Weights of a small mixture-of-experts language model, trained from scratch on English Wikipedia: a softmax router.
Below are experts of layer 5 (counted from 0) of a mixture-of-experts language model. Rows are named router (the router's row for the expert), gate (a neuron's input weights, with its number), up (a neuron's input weights, with its number), down (a neuron's output weights, with its number) and show model dimensions 0-223. Each number is 200 + 20 x the weight over its row's rms, rounded and kept within 0 to 999.
Before each expert's rows: a language model's description of what the expert responds to; "comes before" lists some tokens at least twice as common just after its tokens as in all text. This comes from a sample of Wikipedia text that the model never trained on. Tokens count by the router's weight.

# expert 13
It responds to: Verbs after subjects. Verbs or verb stems right after pronoun subjects or to in narrative prose, such as tells, know, weak(ened), summon, benef(ited).
comes before: "ed", "ing", " the", " to", " that", "ate"
router,221,188,205,161,202,178,193,215,201,207,216,184,194,206,180,181,238,166,181,215,209,207,204,163,208,236,195,147,201,188,195,220,181,202,214,199,201,178,185,244,195,146,186,201,220,165,230,190,173,210,229,194,191,222,213,201,185,222,192,198,241,234,214,194,176,165,221,222,189,217,223,211,216,198,197,192,175,195,212,231,193,190,170,203,192,202,189,181,192,183,212,205,213,202,189,188,185,187,248,246,190,229,196,257,195,200,163,191,207,218,178,189,177,191,178,181,211,203,208,211,194,208,220,195,204,206,205,183,185,218,227,222,197,193,200,199,201,176,188,186,145,206,180,184,239,220,217,179,209,198,209,191,189,197,181,178,195,201,180,204,195,175,240,225,243,197,209,188,186,210,166,198,177,228,213,191,188,184,195,194,181,196,224,188,209,199,166,190,184,179,229,213,244,223,211,230,165,185,190,190,244,214,181,213,184,179,220,225,192,217,200,214,213,199,203,212,209,198,179,177,226,252,199,189
gate2,212,171,198,211,207,170,202,230,198,191,152,180,217,219,189,158,181,192,188,188,188,207,195,187,177,217,211,191,214,180,200,172,199,194,220,180,185,204,201,215,201,207,225,217,209,216,245,188,214,173,199,188,219,228,219,215,179,185,203,154,231,223,209,222,218,186,191,189,219,210,200,218,174,198,190,181,189,201,191,214,157,237,194,208,214,188,155,181,202,248,205,208,205,223,223,203,211,212,192,206,211,202,192,220,218,203,173,191,186,214,199,215,179,181,210,204,251,197,243,207,230,201,204,205,207,219,195,189,192,188,192,178,185,198,159,201,220,193,214,213,168,188,195,189,217,257,180,162,198,245,180,189,165,181,156,208,204,169,209,218,169,210,217,199,238,197,214,203,207,212,184,194,215,213,205,159,217,188,202,192,189,196,164,189,240,186,185,190,200,181,233,257,189,189,217,195,226,211,167,203,172,203,181,219,213,199,188,172,202,176,239,210,199,217,170,211,193,206,193,230,221,180,192,218
up2,231,197,207,192,217,198,188,230,209,205,192,190,211,226,176,191,190,198,210,207,238,249,190,181,228,188,205,176,205,194,240,188,185,196,207,181,182,181,185,184,214,206,200,214,223,164,219,206,183,207,186,193,221,208,245,167,161,216,222,178,215,227,196,209,222,204,184,204,233,211,218,210,184,257,198,177,196,175,169,202,193,198,212,223,172,190,226,193,227,215,183,206,199,196,186,169,192,208,181,184,193,207,186,197,221,183,222,170,180,220,250,222,199,190,179,197,229,197,213,200,177,175,170,192,190,234,188,225,185,223,182,184,181,201,170,192,222,188,175,183,216,195,181,181,225,205,189,207,227,210,186,203,211,164,201,211,213,195,187,165,213,155,207,212,189,225,221,197,211,204,206,194,209,187,210,156,187,239,216,211,177,187,159,187,194,169,212,203,214,183,248,215,198,209,213,216,211,206,180,207,123,166,211,236,218,226,191,200,210,186,201,190,174,237,191,187,207,218,195,197,190,196,177,200
down2,187,192,200,192,203,203,212,193,195,223,194,223,225,181,171,193,218,190,219,210,175,220,205,195,205,222,224,218,203,181,188,188,184,205,174,205,166,234,203,228,203,172,201,164,190,191,239,186,201,182,153,185,216,257,189,165,203,200,212,184,190,203,216,214,197,204,220,211,197,206,179,239,207,189,178,186,183,215,176,221,168,140,211,204,205,190,194,204,146,191,198,190,190,204,199,218,222,207,214,202,223,209,160,218,202,180,219,242,188,177,234,237,191,183,217,195,229,221,206,208,199,214,221,216,201,173,181,208,239,210,183,181,192,200,183,193,188,203,203,186,201,197,208,187,229,199,194,234,182,228,211,187,170,195,173,183,167,178,219,182,161,207,193,199,200,183,203,220,206,236,211,182,197,217,174,199,171,201,190,224,214,191,184,203,196,193,185,197,200,174,241,202,226,221,207,186,226,206,195,249,188,190,182,205,223,201,248,165,212,239,212,208,211,208,236,207,150,206,197,220,236,187,183,169

# expert 29
It responds to: Time nouns and word starts. Time and measure nouns (day, night, week, minutes, long, year) after a preposition or article, plus word starts like par-, Met-, en-.
comes before: ".", ",", " of", " and", " with", " in"
router,181,218,228,162,236,223,194,184,202,193,174,193,202,217,188,197,179,224,193,200,232,182,219,171,224,183,205,197,197,175,175,202,199,215,230,206,210,231,211,174,174,179,219,203,199,214,215,197,228,188,189,177,201,229,169,175,213,227,163,206,191,177,217,218,208,236,210,225,175,230,179,200,190,219,188,204,197,179,212,201,210,169,230,174,195,218,188,203,181,173,215,200,153,162,199,206,195,189,190,205,207,185,212,225,184,201,162,150,187,179,238,193,197,157,213,202,227,210,159,194,181,220,219,202,179,207,191,163,218,203,178,215,213,179,183,202,194,224,201,235,177,184,170,216,191,228,178,206,226,193,202,200,214,189,183,215,196,250,210,204,211,220,237,221,196,218,197,203,187,192,219,212,171,161,204,221,187,200,195,218,211,239,184,212,198,183,196,200,198,183,208,197,226,217,214,195,137,231,172,231,186,188,183,222,201,212,223,201,214,207,211,155,175,192,210,178,203,192,173,197,207,210,239,208
gate2,183,191,201,175,220,214,206,178,212,171,184,170,201,219,213,214,188,162,195,182,164,217,200,186,195,205,201,198,171,221,195,205,196,172,219,199,179,192,212,199,211,210,180,211,190,213,154,159,149,182,158,231,222,190,170,207,222,178,227,210,167,177,205,221,187,179,209,223,212,225,194,195,196,196,207,240,169,168,202,227,233,207,175,191,185,189,224,202,207,216,201,180,237,157,197,199,193,197,234,214,209,227,187,217,205,193,234,189,205,227,183,189,192,198,180,179,213,180,174,207,215,139,220,195,176,226,178,225,230,216,219,238,181,211,176,201,181,213,206,239,212,207,204,209,198,218,230,176,193,216,161,195,189,175,209,251,212,205,226,208,189,187,200,210,226,185,233,211,198,183,212,191,183,202,167,190,211,194,201,235,231,187,226,225,209,209,215,234,227,209,237,201,174,160,203,211,190,173,191,176,180,199,201,176,182,168,185,214,201,210,193,186,181,194,208,204,214,200,198,208,218,197,195,192
up2,203,209,210,178,221,208,200,183,224,167,173,180,215,230,199,200,204,163,178,180,183,193,177,213,192,178,210,220,184,231,210,200,194,163,219,196,180,205,211,184,201,192,183,181,161,176,172,163,152,204,143,193,202,203,163,210,226,201,256,235,183,182,214,248,169,174,190,212,199,242,183,189,198,205,196,203,169,169,198,218,181,197,168,192,193,199,182,199,216,188,196,225,222,168,193,210,215,206,218,227,187,225,182,194,223,197,211,214,188,221,182,211,188,204,177,178,216,201,173,228,203,191,235,193,165,222,174,212,220,208,244,201,201,213,180,216,178,216,187,213,183,217,200,200,194,216,236,189,214,203,171,201,213,168,202,252,196,219,212,198,199,171,200,240,233,189,201,216,205,186,216,189,207,228,170,199,172,188,199,228,196,184,222,215,220,178,202,225,201,179,221,223,182,175,226,192,168,190,208,162,205,200,234,215,205,167,167,231,210,212,199,200,190,187,203,192,209,203,211,194,202,186,194,191
down2,174,200,215,227,203,182,206,216,210,195,209,191,210,188,218,224,214,236,191,215,207,201,175,239,225,194,235,225,234,233,178,220,209,204,212,194,212,210,191,214,193,179,212,198,214,177,176,223,188,206,200,195,185,193,183,218,180,218,224,199,168,207,221,204,162,200,183,205,183,195,197,192,180,203,210,207,198,204,192,211,193,204,156,199,186,199,186,185,202,192,175,217,208,182,200,193,185,204,201,187,194,235,208,196,191,163,216,187,198,227,198,181,170,210,166,181,232,189,200,192,186,200,241,205,202,214,227,139,200,211,214,195,191,212,201,244,225,198,181,160,197,179,165,192,207,174,213,220,196,185,175,175,230,226,186,181,192,201,224,211,171,212,224,221,226,201,189,213,188,181,173,236,217,203,212,218,183,215,248,219,182,212,228,164,215,207,155,225,215,180,185,195,221,188,192,218,173,163,193,198,204,227,196,167,231,154,224,186,213,144,204,189,166,217,232,215,211,201,203,171,194,194,207,149

# expert 22
It responds to: Predicate words after be. Participles, adjectives and object pronouns following a verb, often after was/is, such as was used, was able, due, impossible, him, said.
comes before: " to", " by", " in", " that", " for", " as"
router,196,213,242,171,200,163,208,207,182,201,213,206,202,231,195,171,206,215,198,170,210,194,192,159,171,223,188,160,216,216,214,202,177,205,183,168,170,223,176,169,206,207,197,210,183,199,200,200,220,162,220,207,195,193,209,226,182,194,204,199,205,224,206,199,194,238,184,237,186,221,225,183,193,173,230,229,194,237,219,203,183,200,194,217,195,224,198,200,214,194,183,208,167,197,212,183,195,195,233,227,196,209,185,208,193,194,171,151,190,211,162,194,221,173,150,185,201,160,208,203,187,216,202,187,226,234,198,235,183,191,237,211,243,192,238,206,216,194,187,188,180,213,202,205,197,244,200,195,192,196,190,178,178,218,197,217,194,215,226,187,208,163,230,212,229,190,233,181,214,205,198,233,208,184,203,203,230,174,233,165,206,191,210,205,204,184,173,180,167,177,191,221,217,209,188,208,184,160,184,182,263,230,228,218,212,179,194,227,215,209,203,203,220,198,193,210,202,212,180,193,189,207,203,177
gate3,212,200,194,205,223,248,157,187,209,200,220,210,195,210,196,246,201,181,204,180,206,211,183,140,193,172,232,200,204,212,196,207,181,198,175,201,203,192,203,210,248,201,173,240,202,199,229,185,199,213,216,175,221,225,213,174,231,208,202,159,208,216,189,230,230,192,182,211,219,172,226,158,179,192,194,205,220,202,195,181,213,227,171,212,182,202,194,199,194,191,228,202,169,201,212,197,227,218,212,171,202,207,206,190,182,174,189,210,226,203,209,202,225,196,189,207,218,180,201,223,214,202,203,199,179,189,166,208,238,200,184,196,193,191,179,212,193,136,179,197,220,184,201,187,196,157,212,188,199,202,200,157,202,213,198,169,183,231,178,178,211,191,202,182,181,221,214,219,204,205,201,207,195,206,189,193,180,209,244,244,138,207,208,184,209,191,198,181,172,191,212,218,212,218,211,186,194,228,177,168,189,180,202,242,193,165,223,225,237,217,233,228,207,173,194,212,192,208,213,222,188,231,196,203
up3,223,237,217,187,203,167,233,269,218,197,199,167,171,209,187,189,208,200,188,219,234,200,210,211,198,206,205,211,191,211,182,190,224,191,244,206,199,223,205,222,174,202,214,170,205,216,193,196,205,200,193,214,233,179,190,220,194,250,201,204,223,188,191,193,190,189,233,178,192,204,210,197,228,212,191,194,197,202,184,234,181,189,231,199,197,195,207,164,203,214,202,198,198,155,173,161,163,195,170,199,192,190,210,214,240,217,230,196,181,205,199,181,175,222,219,181,171,220,191,172,204,208,198,210,196,173,203,196,209,217,200,233,190,211,210,173,213,236,198,204,188,212,181,187,201,215,196,199,199,193,180,217,188,188,187,208,198,189,207,196,204,187,169,200,186,200,224,191,238,170,242,201,182,199,200,224,228,181,149,172,268,182,181,193,212,183,194,208,228,204,193,175,202,187,179,208,234,188,199,237,202,199,184,152,201,228,215,192,158,198,180,180,176,221,232,185,193,182,220,191,223,176,206,166
down3,208,231,167,204,201,160,211,209,224,207,190,156,180,182,193,180,196,189,195,194,210,194,217,238,222,206,171,194,206,214,174,199,174,203,213,162,164,211,229,170,172,188,205,187,185,204,180,230,199,218,182,168,183,194,214,207,155,216,180,198,199,178,189,179,181,212,193,198,223,256,174,209,200,218,216,197,194,192,208,241,183,229,207,195,191,202,192,228,199,218,182,200,202,207,181,172,183,230,223,199,202,186,192,205,217,221,191,186,187,191,216,215,166,255,167,182,161,216,186,228,237,205,163,187,192,189,201,213,196,199,179,228,186,178,232,200,220,244,175,196,177,160,203,224,187,215,210,201,212,192,210,203,204,191,210,191,177,162,199,211,173,212,168,205,194,239,200,216,193,219,198,186,189,202,170,252,205,202,179,198,223,172,213,206,191,173,187,224,204,218,218,194,192,224,221,178,179,194,201,202,199,191,204,212,199,217,235,212,229,180,232,226,218,227,226,212,210,185,186,197,225,165,236,196